config.yaml
d_model: 192
n_experts: 64
init_std_up: 0.0361
optimizer: "muon"
seq_len: 256
Below are experts of layer 2 (counted from 0) of a mixture-of-experts language model. Rows are named router (the router's row for the expert), up (a neuron's input weights, with its number), down (a neuron's output weights, with its number) and show model dimensions 0-191. Each number is 128 + 32 x the weight over its row's rms, rounded and kept within 0 to 255. Numbers have three digits each.
Before each expert's rows: a language model's description of what the expert responds to. This comes from a sample of Wikipedia text that the model never trained on.

# expert 27
What it handles: Endings er, r, d, y, t that complete a word, e.g. manager, Commissioner, engineering, Federation, Morris-badged, often before commas or of.
router:132067172094160102108130152135083085146124095086093088116156101145123110060197175141187087123156160160120118108147094131090115161183114113129172120110086108134139141051117079103121136133144097152112124091105108125159176064138126176083105137128056148154132195146192107150143175130087172141146125109091134125167098101125087140125099159123136144064116131156151124140120138078166099151102116116051143127161168118081157198130171119108155118142126104175132070167081100150174173148082178141183150091100131156152126108094184158190113136130092103186068132086158119135135088106155126142
up10:161176100106152105154084116164048132133115126141116151068155096162119135162106108179119143127069138140151158181133152110068117120124158110133117154138129121140129186160128079143098050081188104155126147096109075145096178159141181112157132163216150107121151083136163077160081114143151078035121106137105051156161121099175135107160085125090090132106124160158105070129157083148108116138178161153128098131077120101095184144121112113103084155133128062111095092153164120138171185143118122135112161114145161156162099152085078119160081173138123149163089122117094118094105110103161140172
down10:166103068141172149152171150142108120132116116179094107122092147104149149176144170147037151094129186099115072143083160127137103093103189085124134078134098151136113185116127102116143178121118107116126108128141100173113086123173097091112145114102135141190187161134115132142177148131056116098094105112116042135128118105126113129115129083145123155033145116122187163111197126100165093094131108116139124077160145103095148171159088062145134136049118141138111221130136102118119063162176183076136151128103176117166160108196120122128162156116139142153137129149128148125148137085168133127

# expert 59
What it handles: Pieces following C, c, or re, such as op (Coptic, Eurocopter, Copa, redevelopment), em (seemingly), ur in Curia, Com in Comedy.
router:101146143119152151138109188138140142159158125085074124132115105130123146101079097151131107134191166095188085125170171148155098192150214135163120104171089051158160163061157125163131107097142070103082083098093094072147139124116183116073133140077158131106165136077123160126168142080089120101150114138113185162159130086162164119156126122110118151068096186137104120149102125115130053103196156091122138111133111147101104126126113095155098112210130105195139088136103126156091118142163136091130162138135185122103114061162136176163092166121150102128082159106132105091151130095143101145
up6:154099126126109140123064143117165106106127153116175137118103109162154140104160165125117122192165069120121156102166141107086123137087186118157100179127125098113150143072137126097189129080192117084104097135138098108181146140165141162113044119209151143120116146102127140186097117097135166182125099133079132074120157112167101107164154121125141206044079072122074109149134159134192124131092173132120066169137120157168193151064123135145064113088161105141140083154132185128104134159143105146109086091157151148123109148152125135115115145150118113119172100223115118150111113103152079142
down6:159098074119104127129107077135080129141116116160119174134095119083130127100119152138169116146121084109155106159104141131131184146105144116137165154088090113111062144129125131177192091133150131150109171125104133097097151096081125152148139124175154075115129116210134157159140138118108126105150136144152039100176086201183161069163103189191119096205156093139131140100096145114118159182102128102141182127120126094101076120143142120130107119160181125170050115100065093163107164106127161167170101045165134109189155126134137139090136152162148137096059143080169131112077110106131147102

# expert 38
What it handles: The letter s inside or ending words, often after re, as in Results, resource, days, and == marks around section headings.
router:099130194118167099136086134132091094111154109129125142147204107101064153109141075107149163122129078134145121116144120128174125118117124110186124132150116148139073159091103108218133078038124133129141137133111091175118162146128151146113109089151148168110132176121118154044149145167175092135169046143156143163181125028160123135164051160112097183117113092158092153084094093086123144109184144165132155147155152116188110169151129081117129097165161109122091102153070099145098117127153124106161125162154127129146128089152147140142125110178140090131067121105178140139140154099176077102
up4:131115168096131121147184196141091180189154077056096110152215159135075138111087124163119126137108082126135147086079098149156128149148102153137182131149172141127149148103047132164116108146168129160137139054096073121162127098123128114072119080125087100133183155166149141165053133126091131087132106169114081182116125134100122118100088095129170095073180161127126126132154139091097124149140130122132121190178125143114121114116089066162106097142176122194098148121145115141129089151132130102153161152135137109076120185128144164114133098115129097124078186133073121137068199124089161167
down4:106136117174093120104142117147170133107146105116103134134133109128122136120163096127111145098108118088079086124155123108148138171176102116112125179127104116101196107153172061155136110169149181134145088116114099111103045111041081119126164124114085114104167119134166146127118142103163188129096103174160126171153135138115102127138117173059139109092073160174143162140040130063141099121138069115153168136150156116120171180144123132131060164090147213160109134146077092141167156136121099076070138152216169166153165140130107103136058096117149110116168171157116115179150142096092158146

# expert 35
What it handles: Word start de and inner no pieces in place names and words (technologies, Turnovers, Gorno), also some, bit in obituary, and stray spaces.
router:169093168118148091105145144115161101149191124139121117085107084062101120099140132195096162088136108157124037126156125178154142181192106182181155170099103116140115159101161110110145143176146073081127110136121101138127143147158168130052136115145080119125121152155140111141086142137179056120103105136085136171179094064141129125100127142096115126086049135103121152139134129091155119117188146136137195108134096149108128189104149159071103113116112161122191125122093132202168155139125106117138209123194119095128116130088151149129126147087128124087125107105146109055125179069125108158
up0:145199140114154111139105042141108112144131107160108079051139148160154179092199169154118182123148195130017149143153167135146112120183129146169176127159130120115061115143112140184156088162123105109125110132068148111102175144101115060118149105134083147127116094167109107105137115095141102152074157167108122185109090087126107081143145146137105110162145128147181064120107116032138130085193144117133148132175175102135135094103136111106128125150074151102100150091118158125197128127106176104125086101106096108126131114129106170149167161123105141129088106125107131131129160067180151153
down0:098106170141172106183154106128035104130056111091134152136130071191114122196082109145119077117179164113123137115076199148138100111135116163138133144094151132165108160128159163088088093118115183173095079153139153123114092100112155152151128108188092126130164139208172138206138135109116085107102149063111145126137153190120106112107111171129148160166085140113164135118199119132165086190105128132125107088122112122180085140144108146135120094185103119075161148141086128122140144085183176132123084092120157119090102141067074066133109125130099140145137094139149139124100112114153191103

# expert 10
What it handles: Past-participle endings and -ard pieces closing words, plus auxiliaries and adverbs: consider-ed, stand-ard, wiz-ard, had, has, also, later.
router:123102160063189117136117172137125156168107128066121161100180111098136142121143136187170135113105147128159137089107127148079111187129138178199142109161145131204080114079172089170119116125164103149122163130132098106064139099150099126108146179158101153107128121140180149114086123060112139120181106178141119069162133104163148150137140128127085156118133160177154104154145101130159078071070045115102160123162146161114093169126125092097115139126050107138147159156131131117092161132174133125101145101111081101100061102130204119164152088116165108131099116063148168094129092127159055154
up0:131148105152085134158053076159134157097148182196130159142077091145155123126159162138110138108144133130077189090142158099173127180064126167119114159101123142145216150156191148133094100153118129089188153147085134086153138116103167117163092152120135132084147100082139124103136120130098095106133128134140122096075108100144169181131125133125116093109052106121141141098108085084191089120146147124201119078133085174095150134190164134131092203153135112132140094100116140120079181158110126116146120121115203167138098110163160047114167102109123110162129138129103048114168116151126119181
down0:133179159142136092168045061169187127099141144150140123106134120134083130123104162183156176121150088146092169152141178135163093110169140176120107103156146107161149138147085093166086064126107079107115102092104153169038117147133083180176140141084185114112116180141135157144092131129232190113132163112117142148114134134068076113120132177147116126130115117154104127159092093140088119102092070162132127122136113119124080118147104122116177115119199155087138134087192087116131086074171136139076110145209092189136111121107143118129120159156123123129141125121097159161091086096114143107